{"router_score": "softmax", "balance_bias": false, "shared_expert_gate": true, "lr_router": 0.00212, "beta1": 0.9, "batch_tokens": [32768, 65536, 131072]}
Below are experts of layer 6 (counted from 0) of a mixture-of-experts language model. Rows are named router (the router's row for the expert), down (a neuron's output weights, with its number) and show model dimensions 0-95. Each number is 128 + 32 x the weight over its row's rms, rounded and kept within 0 to 255. Numbers have three digits each.
After each expert's rows: a language model's description of what the expert responds to. This comes from a sample of Wikipedia text that the model never trained on.

# expert 21
router:164138136090089104090171078105140138124170078119145170130140139099067151143162130101105141149104106137073127140113099113119088092082152123163118066108161175166108180097196145124105092101079092136123194104149133087173145171082108166091103141101184089166111094147069135112146144115186139099
down1:129111203164167150178151168094125160096142117093134174118081112171080037115111100200183070171132122155117138142134127104113130113072129159114153114090153090127101129157089145111073115099092112114179126168143111144061117183190121128094130100137120163137148180088137145130102095139117141146
down2:117124135178127178099133152079140125105103129146083108079143130159131090124124158151093131109143129120136147116143109176104101067138156119132194159090155105151119143129129168148111081097142069142126068127101062120078182057207132153099123179178147146138152069140118114077106164163145179187
down3:109165184150135147138156137103110101097087125089067106137148110139119104189075136148169139153160099096170126121114138129135185144122074170119159117172110124098138204066077087121145169121132182079131123165161151116082163075128102146160156065147068120091119137159138094159112061134144143163
down4:169063059074105129148134115020134071134147176151143113063139168118116159105131072123093100204138133127122130094076139126137124171133135157140160082131119168134166169074078159100154173161113106150114192163133148121154137135165111172135175128119120144107091112117140149145112102093147117135
down5:145115108146155111089138162120085125136097114146121088148128125093108119155133067072153142154117148097149104114112124079106150118169198144193188101121186126121080154153111083084145136192142168124112140106148134107101114120088216138129152068178112105081103191082141162085155081158132165154
down6:119126108154112104186138163103125101115129173125146093093164048105138096187114105143095214145107151124118078146173110094157097146122085162096154130161145170064086108107092092157141145112215122164149161106133126110090090115132126098183150076102153164096147099111158101148109150191126164128
down7:106122094123129119152128104133113136084116131103136081075180171109122081155136123098094183110194108102117123171114179110112160117082111100142202121146126152165099162118097148103095139083159149133116163126107116144121134066183111176103050159173131168097085086185120139099195115154140145193
Description: The digit 2 (sometimes 1 or 0) starting a four-digit year like 2011 or 2021, especially in tables, date lists and year ranges.

# expert 35
router:117104135055116101130141164133146135137131070159151088118067090117114101196166134152076160122119124128110146156091051115150161151138109128189143083139137097176105137173138068104139153126086117183144159083079124140183152113143157101152069143186081122136146111184118124135158182129182111106
down0:124129160154151052171107147131119122155122117156170102119057111126081112156164142127108133166151156068119129170104164181122126206107125145119142121080162055165143101146106052138141141096169108082187112115128145066092175067125165112151160141119062126155161158103111122143138139108102162112
down1:175152140202113218104111143139102114096103137165088121105173077155117167193118154132182111133158096191104083117171132111136095117126158121085113093148137143095099115116065129183147139087141131105090079134115115098089090122098129126174126098141200146164104082168167125140124065148122129152
down2:087142171139156100126113087151096154153099174145099169162111073129109126140140097082100147078108183105097167106103055134119110119177096067091184160152142094139125147105123130149086104136154101140059181111087102138169120148170101093127166169175156122102124144147154180135159097092162202130
down3:147111129133162133150138151100131148083092087126077164132114123143127143163148109070068124172131092102130061133183163103133152130118119130064066074063127178129103168126122133066133122138116187108078135084161096115142114109206105124160153164154146171136165210140119152117113099152151151167
down4:151138115072078158139149128148132153133158148092065135157123121156141119136141099141105107078118105141122135108134122135085162161079131142166110116138031130119161106168098139122189118130149167119138138086169046121185115190161132093131116193122062191135100140146103114136166075075100183152
down5:167142148118178131139194099157158159083129096152161088149136118057172077168126088066133090111080202155092140077122110156122199172174120123138095140165178110102111112155071158116133171149130132121109135092072135112103143101097196130096097138164086119138114090134128104098131147132173122131
down6:148128155139127170149159147199081154124146120122158097119092172035093081087173176168104091141141015087173117090101143093126149138142126138132071110119117099153140144092180133155140143137102112133101145137136149121136115193119140134101090149106154094092076140150176095148141174178107131119
Description: Nouns after "the" naming entities or works, such as city, capital, company, film, album, system, District, club.

# expert 49
router:081132175134143121114139111097123124149112112121126091175188150105099107177078071147169137092121132082102108072156109087118136090121140102118143082081112150101099139126149082114185155150119120129141115179176152092154062163110179130136163145180176171117137127069086123100154176137194110196
down1:075123152092131153061106146189210096136167076118113152146098162115136067165123118100105091123196114119094164099157151106174193137169092110164142157127043122109121158160073099139165122132089146107136093191115141100119126129102143096137143140112134146123161111104119145074189163147141107108
down2:104128098120100098156107076104169104109157117184155150162089095087151087140128138122155123159128119129119134075133099083130076186082087117115137151122173176122111160199102144082136147170153165101104113167152084105170147125123142049158146156125233112126128122087137171072149096105144148157
down3:109189171131083161146131103117180154112158104105161152140141147123113030086162130131168158083149126118110134140135140092132126147068180081162107116088156181114101099094087165126146117108129156147073123174152084166159164095094054073127091146200082147115119149128131151143103159112137167112
down4:151127105146100148144129165184144067177140146131119150139091129156112139101097158159155158113129087158072066028102110119117127171161133144118122105121213098087171111152104115152083078073109166054168137135169118152134104137135130128179178145119149150121132128192111111131120138124055112107
down5:100137055158155090131122124056116141152178086173153165193093135157142089163105149107162131115132101087145104138140161115132059133082109137116100151099147169113092173170104116066121162134134085115138125153138117123152132103084138060143130142122228141143148115079167142117118089144205124157
down6:078167131099125140157117152130123092185125086106135174164101153110133125100158107151100145114088083136110092086106123171158105146168083137146139150132219161160133155174147132147084091135123082097075110087151081126140112135111160090095145184133169163144114114131101173039179125073182104159
down7:147145203112074135135156101164159075116149081191155105147135107162105149126085116170121064086118172117122093104120207090161145129114081142196115149166171073119139102084113112114110107104063098157130129124126135110073158087132128107160124135114184123121130151135178123082170110138186169131
Description: Word-initial pieces and short words in running prose, such as mat in mature and matters, very, may, Sh, un, de.

# expert 61
router:085172155076157189147145084102133167127086057164120130115120147153070125181085097134162125126159083143096114091122113113194071148184092143118142121133131156072135123118093127123074114179142122161154186097195165109109172127141097110154125115170095111121085089107080148150146147111185117123
down1:088135124125213129186108180092112162162082181146160140126107148109115087113122095136105213172105118177162176116099124190096088145178150099132136088123147088131070113115111107111153115136088117125118069147117123059120127133144142112112175159094176145164152107104086093184118111093115117171
down2:078140112157119085165153147209084067114077084152153136137133144137158094161129145115142161165102108142128099134085128172172163133172091159068157099125063119127080064118123145153122168149150149171115125159109118143135130183174056158183128172114115078074122143115116119068097146116141106143
down3:125173162095122122082104145143080084072131176176136113150059147192163170100167159078069105138183123109097121118108092159114084145106165142131110163074141131141113141123117095167160083138143171055112141130109119089141166099105202077172126102178113127151103166130116119142107150154157169113
down4:187180137150131154139091134123120120101081088154143146082193162086163107119085128160147127118136183164138100167123197124113137136146134082097179137096167155143155105128052089092159080125115105114132118096174159180129132145087154123083130138147119109092074132151138163170062055142144083095
down5:120146156107132149131160155138103144146162168182107129093120087097124184137158102115151142144127129132154144153110107108112106089096158079058127105145093161111073072119120140118132108103115090164073083143112101120076146097200131149122125117076081139160236117161227150141146126132127185142
down6:128132138203099131121117143116164086117181111107086135130096044115138139113137134151165121131162168144127053158129152103148092140094113101135082154114107111153171157110162088136120150159071086096149173116136117217110111194131152146117172115120186175095147109086166113106157093055148113088
down7:085129141114084114114094101129147108095138142136109109126145193095139151196138147055114075109087082113146071181097119140128128142059174151171107074124130141162123137134141217143083128108081157160123195166122137213116164124087119172131113137170100148139121135120126153123128080168129082132
Description: First pieces of proper names and foreign words, such as Col in Colin and Cologne, K, Y, Che in Cherokee, Al-.

# expert 20
router:086150131064101127118103119061173117101155167121168119110113084137088164114153158167147129135093074139163134119105101163173081088112122142155169112114128093125060158121203168156165140126077111160140147181079108087169127157093153169110124163145176134107147104080172089139138074067110128117
down0:091177160109102141095129161077124207110111160087130123095091103159129117137122159095124116121133081115157062093106163088090106194097102094111152189152077105137144088145085074107137145124205163159125134125129132198143146160141128121091181128121106199110182104116105168116159167135118114146
down1:094128142136179135091161118094104162086082096132118185109077178147080060135172073115132103099148127147124105125078113087173119130125092120135196143151102138099114139137167089158159127117130137173154182110111155190080165131128150121121121123153183132101117174104117189097197163122088071088
down2:127082122161181111076089141149142142098094110025050091147147114126140094123159112136108140186171182131113154152158151119168165137176145132121127137130126090108155120124090110122162081126163102126143096107178107193170124145112124099169126120129122156162070195119103146131073093083186111099
down3:119126137161132097188140155088153116166143089180141164115083101124067200129134093167129114096080119135136176152118120146093153133141142129148119130099145167122077104133165206090156123120075126185083148113110134040139120178157117084085091135123163170125147153173105111132096122156134058077
down4:109073138134079140133121148140063106125183145152149098125126134133182081107141128113121183094191159157151134141087107123020172093151078149060142132134126115099096205133158090104183093186131202105110142132086178130102126083146108156143144114106153116162137139121147095134123117139145103137
down5:179132106159156148138160166121140119184155137118144149100115098130100114155097152237112090065122134114161063127137149163113084115119099151119061137071141143087141122157105195108191104130105095155151048207123104107129100152118171141126139122122074135120150154115134085151118130165105100094
down6:151110116065109109155101161136148160139184134179137130131192149070137152140121148107116089158136141154115142101175148102140103143086117099139059046083130177188173138082107138108120170135129061142152098093147088120150141129089197145091141155125152114117091077128119092099171102159115129201
Description: Pipe separators between numbers in sports tables, and the first digit of years or catalogue numbers, such as 1907, 2007, 1787.

# expert 6
router:146134095148177101076101101137166134127151039164104162158093184132148132148139089161110118137136075088159124169143138131146145135082138102140186173186087175161090113154118142170090113172080126155106122183132171150072153126081128096129163176139148067123096117084117164131087159161089134151
down0:143161116144065081112110137132089162146186134159170102112051171152088113131113204072118138108123107169142099099071158126095151084135140113119143075146113142095164154159123089150059120192108122092130163139138123139190141148089158108171076121139148155123097147138122124126078173113205146123
down1:108127112090111187145088159124128078149152122095174082133137107134074109125126092173140124106099131141109082163140127123151148124099139119104220129144098149112150149114165175109181169087155090159132081174130114093058143122119210088067140168170085175139136097123135142188142094103125077147
down2:116083123142175148101103167121192222114149131104093122106111139098173117151084088147127115121204191099082162133124077140142112118134151131050147128078106110100154134189170152095092135135061123102097145111145146149135131140086138119166084140184119083148187111100153111171111105160136114114
down3:118057133167116086088110094130138103132108127152136142157053143104109122163108081121155176163039155151054172105154122148152160135152173137119136184109124153184138098102159194157035126096145113132117149093137165125109165086147123097141132121087198102172112163100138129102114133125143128130
down4:092104069142149223112138172134143164161147156099122162101123110145157108145111109146133129136199157078148087151135091123081136102105131144114108146118127107074165129164150092110230143175072107123094156103148122105115119127140070104176144115149116050121191148125128063169124121108106151111
down5:103198194180157115122129112146156171148119078179098101127110096169121174152141175130063110179073090103103149092123106166102137154058105146142144172114152142112097183125140111123118126082104035142134138156125195125111153098135123089082176123114169164120077107108125134155097141109117134128
down6:075156117124133165153106146117135104074091155134160117139114178119122112132117098137156149171006109198148138114112081087141149136112143169132128132120162124145181132147106101091181143045122122131109070086098095110138131147179210137150101113140115157145150116127119153073173166102127091168
Description: Prepositions and separators that come right before a number or date, such as "in 1279", "on 22 April", "Round of 32", "Top 10".

# expert 26
router:168081078124144099100126153108098044096144140113072150122154117147193199095158141092132112203191157098129142182170145119134157099118171089097123121115119126127136127139064155162097132124098155069132075162126140155097078084119105174121181148102152134145111154141158091149142099169097156113
down1:123190115207128192134097104128100162147146090059133098088100100155126105122168137108098134113128112071113153107123116120143119094136140213067095112169088119201149097130211154104128131188115133146114136121159114104104073147174109125136133104125210084137115114124127120167150084129115159145
down2:148119122142106090162068125171064143096097170139104165195148140157141075091126114130120159068114133176066174094144161073101146145068140112142092138151078101156142149159110063139140119170147133133101163090115108140203157115133134085112160119135070168093162153102140147112138197137154134105
down3:096179174119152098158135168127120085146110090056064164092091163103162161124086141082151151138114074112148124084073119088164114173100097172127161157132123095124153115106145123194131112085105215102132142128128189118122086105155127167132172168186109176096119090121131169136127104146140109111
down4:109145124150134148220153124068096116127136090155147067116139073093121097141181124151077076138122085110135129130196095138155113046166211115120128160123150132120145155154123112128124107072118107099147145165160127162098127125140165113120171139197176131163132113123057103098094138131075160137
down5:163152102115108168147145159167069095100139134134039186171093099162124164061130175131117124109109135146164150109125127061168144111130159148095167130144140173130120138186126096156123147107081101141166172179133119130130088112105157092100115094170175127120057092140057115124099119111145187090
down6:149137199148085081168105108182086094145160187146117162126162127171146162093084138092179184093078110166135135099155131074086083072175115138119102159146112072172097149108152067117157137151125113134131111114138167159141138088133079107171110160114136142120133075160091090097135129142174155088
down7:177154145146134109124150118142124149144163107139077084122098131149101076144147117121142156019086122140087113162162101182133035201094118170158111153144074135142134128144131129132112113129108087184107143173149155114115159195121107139131127162179126063092105130119138158077055139150123143127
Description: Prepositions and connectors before a year or time phrase, such as in 1925, for seven months, after the, and paragraph breaks.

# expert 57
router:072067160156128092113114125145077092163064150148151149099135122095124181103129123125132076131151157090148074134109152117151143126166154144110161179113155170116097164080085158126121150115111188077147138169119151125062123089143089162159157075153134101152177099083174161192120123116168106189
down0:142111132170136130161120118126136140134119102161166093161134108121086145129082064133085061120112120106087106185101128151138160106196176126132116133137183150119091109101091146138085164122115114121218118131154091118090099115198124131152206100059160116174137179129179092081117147089103129164
down1:087160124124097078187145126067116162109120138066142082120093093083105198080125114156124060133139122130122141133097146141126180114179095041088109160079175107148114170090137179142146147136149153109196131201160155146108145097129148125151095095180141115142112104155166123131147132108096156137
down2:074091107118083027133152128137167173089084177107141135124086120128148151145119121122109135117172131049176128134126167140115156122159178093144144120047134127088062136135087164179142091111127129096183115170128167144164132093121097167113146127081072124163132175123122170128128164144157117167
down3:162138101092106255169110112121128101128146136122095129079130117101113114122164144149136131092154108135129118115185141120092158120078159122123099154179151124163127107141158090156157079155140093129102094114121110134125114152156116119115122109149158121113132100115142089156122125129135117095
down4:113122143144081059094120133110182126130123150097102158119121119144145158167068120094151169146185159158140169117101145122068159035172123128127108065118102138098151107128188126161147139128105119098182070097089143138119071127129098123115130138136088213151099124189104169155129116141192136137
down5:128104083128091129121131117113088155206142185131160147169109098109138085121137129125113133105052096142182133169111086158116090134137057109088113162116130127137168147088182140081199180163151109138115098169188089109145153155138085120159130117094145122149126112058188087162141103131080136158
down6:105113114123186173085130135123127102068123104098149064146134115111058204084162134161120111131144196142102130140122165187122200110155107154114132102063138152158140126131127106104129123167150143136177146054141104154057133069104073145135078103130153089121128159133149155124158109129131147189
Description: The infinitive to after verbs of aim or attempt, as in designed to, in order to, plus connectives and, for, by, with.

# expert 32
router:171139143127118090118109090115119141160121191134136113126072083077130105176088103168087131091109131145155137147130101190081163155138100063122170156129117129103205083157150151153148142138136146147121160146070160078157143168116074193128117120078156065157104106094172141057105110125154154107
down0:120151057134149129132120105138118193163162136120148128130076092154122112107114139199102102065083159142133099116127120116116154163196142106075208084100127128087168151137119148191173142120101086150162155192128136134116151071155095143116144157101109084127079095158131147050168136130110137089
down1:080082130119097147155111066108116132189177162146128147087135193148085098147116120131129134162080142146100144122094119110151151107108165115179145093111097163073140141115078063143131119116135101131132112108104197130113103072141165138135128123101109138157170084179123190111116123087184218191
down2:145107124121123143076080140194103141118095127143167067097130126172116070148123079098111078116161147083115109126155188105141190171063096089193167112154106131147101123156105138053155106147159121197140162150124112115140185154113118098126111161155093058129107127165145141113139152179125110155
down3:117103114198079120185208125121139136136083137043123102086122100062135081130204053130118157147083114146156105120147132172089162149122095089127131101134155131113112110137151125096177127142103117132108141092128119170197150111060168128152164153145119144149116086140129128154159177093155159101
down4:103115161148140127081155095179169176141159130171135147144140153138142096134071085109179135109097132138069148111118109117162095181054157127131100141178091108090142108152058093132157130080185102129134093100187084072144153057154139113136102115130169099107140117105122172170168171111176146113
down5:147168132211190104121111193177109125130055161136081149155088130154156112130101121087088178143186129083080160150112169135110120207183145132126171138136153097140130116129080094121086090143119128142165126096101097110079107153167101155126075095147086114142109144165106139149082133076109130120
down6:119154091184074115103153119127109192160116117132147157096105143202111079141083154123122106073087154116071098149138137117150105151143133173117154159142157150171068170087130101134144069089115193078134126143095131096119161160154132123128054151142092114163191140145120097120094112106151123211
Description: Middle or ending pieces of words and names, and dashes in year ranges, such as Em-man-uel, Offic-er, 2014–15, fund-s.

# expert 24
router:151138114110053153138205120158152142098128119102172116148129158120178088113181146087111137160049117097141168113092145105074130149084131150165134108151145143143145112121100129088173120099101169095071108111096065149156166164187085156110085130065107152123181151137158151177140138083093131164
down0:144163127176142168104107083140102117055109124106143137140094176117098108060156200126130133158146105177117167146113105134113106186063163127192117052120107142131145097177150166126130132139123175108074149077106159123113139171158179112100102070178125132140057142128140152090090121117107150141
down1:167116131160143154122084119117094129146122184124123142145186141161181179140092134108187097067155141069102141137130081115179117150067089141099098120152092138139176157139129080140139146091153072063185088103101099128120138096148130120089170129125104075145127138136162226140160115073115125147
down2:147148133172120135103110106149107139096182135167126094169138107147116094148167146102101089143140045129078115089137103164055142087121121151133144147146124093145209161194096141128098122138153170098101198061176094135157140168119093094172173121125169161107102138110096142078092109142108168087
down3:125087136141199100135131165109073172116095099148080185129150147101168109126136139106169147078157169147169122176121115116084159140124097103156136127062134092138104133071151145142123081097100165128133103152072169114133184121062169145155156118143098143203105120133100087146117132054181098157
down4:155152150106136212135173142193188132102145148118090111092123167093105136108109104169145133088093103223095050104141155117165095137131158128066117085185148101143084117131123139131120108148109131114116165092125140111067144141110071066166102148139112131098171139182117165153128111136172115097
down5:136036169159078179121126132095161164112093087134103115126078120149108122146042126175104160112187164106135131128135154115113161081177129159141114083114151165105171128122126152122123162152212155119141092155111100121101111114139077151175153125136136072126120178107186126088080077108116137167
down6:139118136160153161146156128156128154108140090142102091140107103107181120103101094125122123118149215126105164156126151124127151081127165159116058107170146144059126111092143122126048101197149133089125098148086114056093094157143143094158095169071115120111148105197128131210112146151170145141
Description: Broken byte pieces of Japanese and Chinese characters in song or film titles, plus table digits and assorted word pieces like station.

# expert 7
router:095175185149083124104083164084087134127127174122096078114130169131152060116068078099109156121171105096136128125132124174129099156136084149098188186140130178074109108127130096078150146149105166108174112153143189104139166106136177124136126120096151195141163105101147162097132135092150062134
down1:091094110128145167068091140104084127160094159100089130148128192148080143131132208185086124131129080104132161103101192147189144152134107107146184027112137162112129133141152139191127136110113145135112119133144068078125165097086114161103150156149101141107096109130201136112103147134157116111
down2:152110127080143124171106150130135150149098123101154149116098108138145110103108127118154160127116097137133099123126195150100113113176138139090131188101071159123059160108102072103110183112149133167130149083118084172196102162139122148158115103113070065081105193195126130086194112097172156175
down3:164167130156125197205120152069097136135115103121066125130134139092122097150127167109121128119065172075073141138158086135150143121124185103129097100112170101097161103149139184139111120138070142128092171067127160158088157060140164122123158103141127146095129135091108158137153123187153062178
down4:111159173171102125066118101101094166127110145130141161142145151130150122139152106185100137088089129117097115089111132070136080185129138094171135070114143116111101144120181098121163175164147133104141125096154190129155168174160140041127152161165172163117164136109107147048099084087116066127
down5:144155128142115135155174106150098109109068156112116170109152156103109092068161171096117170168115123120071065126113111135102204104117139089085113101094198098178134107168128146108152144117155099102069120138131086146163113130066114149157144146089113149213133113148125085181200139158112148134
down6:080092147144125087123122115104149126087060147107118199111095127195126183131178150149159152134204078093192149109150120084172112129151149145076115115136098126089128157066081116157175112160113132106090124122164095071158094088149104138154115128145089079098147164174166097146126132161155152146
down7:132157128139110112101121101118095137158182108141162110161088153177126070146121159104082122110158153166144088105124122167120088106108164155179184149148199101137143154141103144102115136137058146049148139172152135111105128093108167084073161089157131142051157114119113164084206157092120105089
Description: First pieces of capitalized names and words in lists and tables, such as J, G, Ram, Em, plus amb in ambassador and ambulance.

# expert 14
router:104167171129098164139133136123139175156098131124076094114105136112098118127079081169114099088082140179100092099146133106119093140186094174135146204086159122053148111134166169124153102182122163139136179087192165117149177158159105109121128121140105131152145085094104154120094152095189062128
down1:121103112122105141183174063174140135118142113201126076160140076115165195112157122096096137085086108093138120132132113152068139093112116155076137164160195107152122121120099184101121120144107113110177078175100097149126118122161173086150098148170113093143173102146137149091184101072132129178
down2:120178132134148103164121139150101118093060147078171215106155141135128068125072094163072099142120138146111162084167154173106115115117129048124114080130187166150147144064193126142143219149156127111128133130126093112122101172140135125103174089142136136109074116143138174119109110127111128103
down3:141110088160113206177150085106112199095107146146233131140095131124112097112090085200106134134094118112067115105133110144109140138154091146064164130143133184154172141124180123179139097126118154080107097088131148142145123132090115081107151158112114152091112134138131141140073136123170182080
down4:102135115184135181109155114119128109150091094095132174181121163153136129142142128055136087127154104113147149090138105148157133104122057121211142091100107130089114146183113135142200179087155133125124066111156124111113122109113081206078150191099160127124107114133104148074173157124090158093
down5:103118144198053137071076088118168145096145151115143180124104229080097148110135137181127113113108111074142146096131138154141114121134153177167122104141124210064124118143166124119082109148122135101176145116107136126114134126097150069120129107187100099133139126120171179149146122147093063152
down6:114133196116135163096074114165072148109163126092098156144177116160163175143098076130087077134159131114133141125124155135128088121079057118160141063157122154055104153113107135168140132161160066125179079107112145141127094128136124131085121143137207163188146129143087162131150151153144076098
down7:141175108130148129059133179099133087198131137061117168176109110138140089079131137044084099108201150099139168148157165153153164123108119120172111118119113090120144129095088040177090137109120144130100160150162149129109145125156099137113135094094119131132077158104170189102139116126179152147
Description: Opening pieces of proper names and some ordinary words, split off before the ending, such as Ann-ett, Conn-elly, Fran-chi, tourn-aments.

# expert 60
router:109101147132119074140123150105096121164176136071075152110119132141155077109156117127102134111095102131135145166110114144112158195150095109161104087152159122201122156118161044103157175098203158134163138068099156084183130143161124172147092153146075164061158126124135091174102165139135146118
down0:105134125126161185136086150127168114025117144097114153134108110111090132106140076152115096148072113083121083139160154147154153158145100124080189155124139157073136126123122122175137144111173089128164108110165139087146136084120071127096221100101132150116158125086203169146149121191134102134
down1:173194081115164132176135150141106186104098097094111141132107076116137103169106178089168096150069120116146161138105090095080123201133131120106120077199172121047114124124098120152160192126100100122129141116190186101130126162101142116122130070098158115147117112168148099141127102161161109139
down2:182137059182068168100140103102115141171166111126118107109167132246160115106099091111115142113166135150149102140165171097155141110151153156108119083098128094084123142159121097133065140115066150107140139079173122163117084111139120135093151089140140080100109130176092143116157133153168193126
down3:135171144159130093099191165105136149187110129112111108100120132093104143116149193101125162166105076080119122107150160135172163159093118085100115111143144112128063183154111112180089101113210203131134083121081143115094159120101115133143149101163144177154120116114100096118096213086095110108
down4:169113107151120224176149145143137120080063136058136094155125130093104192121132100140136151077105145124141093183150111121166125129150102139133108113105128177060091078113117119134111187111095097154152137122179164151079119087130135133139134123126125095118091164100107160162197087146211104124
down5:115116129103087096094131142167161143163100108163169155144124170094100162139104064169114076139149164089084128129125157112161070145050093155162179140105182111176168148134106148111142070122199091102121180192113131093141133169094128110153081106143122138114085107182157143125103099123098168094
down6:143133103141070081118129130156143176163123081154192119131122160166162060123158141138122087088127133084146137188182087148138084127102064123121192132124082144150109152125182112140189121088087105111083229146148133110154086135136160093090103129122156130087104126174129159114135159093102096117
Description: Nouns ending a noun phrase, usually after the, often followed by of: kind, history, music, success, and suffixes -ity, -ance.

# expert 25
router:151111080167179136119141148085128105045099089069068134137091121176144126112156103070123118148167118162114137130207111141155193149159139131126127072133147116169132113142155113158095145146108139102147092125134167084061165116099132110189175131121196149063092143140142088107107128153092137093
down0:085073188118121113157114103100116138157120113167211084096140133136144148124126157140076161150095135137165069134079128084108079067151118113174148128126167076159122150080160149136117100118140136114121130079111109154158089138178089142199060114104152154163181156065183125160133118157137112148
down1:114150139129105161094142107149134142096126119160214063134134140141106125184094143149142163131110130149117117072119079121108115112075159088100102163124177190095102033090141096172127152129165169081155085133099079082146080159163142125118112190134139113198166120085159110144126154134159120144
down2:165163114099174162105118120142083137192130116083133072142109096078186113204162116184129135126121190088124086143109145088128097096156140070143118125141081108115148133185149117079161097115102164080093169122076101163136080096148165134169141123143144155110144136156100138121141096068199150143
down3:109103107094125131102077159093068126143107085105049153132145105096122125130149171091141138226129154093109088143155121107162150155201140155120115098170126070168100143097148100156168096144109121127156153079125116168091172099147121144121103101131130203146197134107174111114194089122151113135
down4:131156092122138172156117061093106125101071095118085139064070108155113136137126125143185185160122182121113155139186102050177161134182182125134120093135136110134199120129143074140104085140109163100117138168079145135082136113106141117146155113128154158176094159086153116145153055119133139146
down5:113128171166058079181119150137137134113176106102096094156180127135123120084120121147141121151079124128121107102123123176145072129071079110116159186122091168104115127136128185095201113143046126151168164118102146159190178155203105113078104137151098159114157119111105139085153137094119110130
down6:144096143119155182080130132139118126091090124166089182125136116168136169204127105112129095101204122139124180117170088052125130089170147090119124103153183105137121067120131126106127120139140127112124101176155144109068160103057165107178165138120177110095068102148151119139120161176126115070
Description: Paragraph breaks, sentence-initial In before years, table-row pipes after line breaks, and VID- in COVID-19.

# expert 13
router:110125142131105175128095107057195113072165127067141172146114115094130175124151091150166160126105095131144093126166122118185143119065152178140098097164097220129141135145124180119064134139095104065129102105136165134165167165097163142097110133099140079183099110079115124107125113116150150105
down0:103145113139173070112131074144079182179168201122172126063040124172108136134092117147097136136078116135112120157095150071148131185101123075130165194119096120162092090163138122146130151176104094183142162169124145146132087157125144082101130141109144159092118111122137103080167126140118150120
down1:122092144136129142168103143085140125137123129116119094168119138133129160063122088130131093120163151129142104081081194138069148062140113101090115106126163163126190137146130082098118153192083110100179140126069122129117137077103193184108159117165190127114113091105162090172176126119202124168
down2:141090185143180060159102157181110155133150132164105105139102104123104117067108101128183161065192126150087072122104171175105145116184113098132151148103116110129113140109107135167133144090155156149150163074075129123130141097106169207102121107170094070168176102143100119127083151149114106122
down3:127173092137127126168144148135114109099156194136072118191104157089144146152145145131170097116108083169139078153132150104111089125073086138129118099114142178139114114127174182081078117175168162138095077141066138154120117073123173157146123029120140141131133117142170092101114102106191126175
down4:106127118138090191128098108139126130168154144082114160168070128169128121144103104119153053130122157089112153130074095121081181171120137167138211155183145103141159145174088119139154170115128086101094073173143100124177057127117121166153133109098120106130117116133123085147151169040162118135
down5:161134129075137106094148136170147119139115060140156156099142079113136165166138164091093104120090146103155163092106149163109116124152175063105179105151167094185128147122163088103204131118094091122094159122132160139076135115134089061130186162132114144151112106124117172109149166176033137115
down6:191175122143161144107138114144173123086127116117106117152172114128091104116126114079114104167182184126114094139150119150072173122161139063078124066193153124090132137142115142122185192122083083113128143099132116168066131069125109170083129205169130157130097118146096100136100140167135143084
Description: Digits, especially the leading 1 of years in lists, and table separators, decimal points and numeric cells in sports or election tables.

# expert 46
router:186168138152161110144133152145095083140128197158120110070144065117102181114092161149133117143180134121105111154150169141083129136135097076074143143093156101133132171128054166182113099097107116135132141155074108082153039162111124138130196117146113162176114157163117136092100106106103101161
down0:154130086137125080185166145149146112142144108131135129130111147207114116166108160123090130122153181111146127140155125121129161111137103065106141071104139143139056099089220142155065121097065158170130087167161097148141111131130171124196098116153117103121099160067185136112098066154098128112
down1:138128040138117140114172081100101133127156220138130117141083154106179131104113106100148142160168116138130108107150134142096159068139115206116152120130128154102128104104089069080104131167197104150200173125124091108084163101103091152157089148105099120146123180192106120135121126147101179114
down2:103110095251110135139174171118101152111099146139155113110091092105120093058166155118131151125112116152083140148133164107114136123093123147107129184137106139147166150133145131119146109195102152125154063109150132127141189177129081155044067147081175120097139165131105090127108086115112161155
down3:154114169142183122140079143132105141166118161130125157110120148138145138135100122180104175181115144134116119175095142151095207083118089112046109110155131113084144195080170105193139127125112094142151169159142040083102101105150140093170122133117137086128077168159129101088089144152108079119
down4:109134113120138177123127141129127106160117113088132148090122152152031152124081118111173157146106140139101074116180085103145071128177087113114069188161076181114163127106168151128084152111133162100121101150142101143117139075160124120191148168094085154062170112092171140174149114139129171168
down5:111132146132182126192129147109119133110159095089159130089093098125143039115105132133111167207122137148159133127086148131153171129161088108156108012181145142121160147187158081095127097115102151126135123139142102124105168113140095100122096155124137147142096085136147171086172069179120162085
down6:113126100086100031173116152114118084159144166127119182191181100153131184120096134154156139090128089140123132118159080105113148130144160128091154154120102084023133099179122103139146107102127118119118076203136144112119097124144111126096105148167161126142146111114171170155204124104101105168
Description: Possessive 's, his, he, prepositions in, to, at, and closing units like "m)" or "in)" in infobox height lines.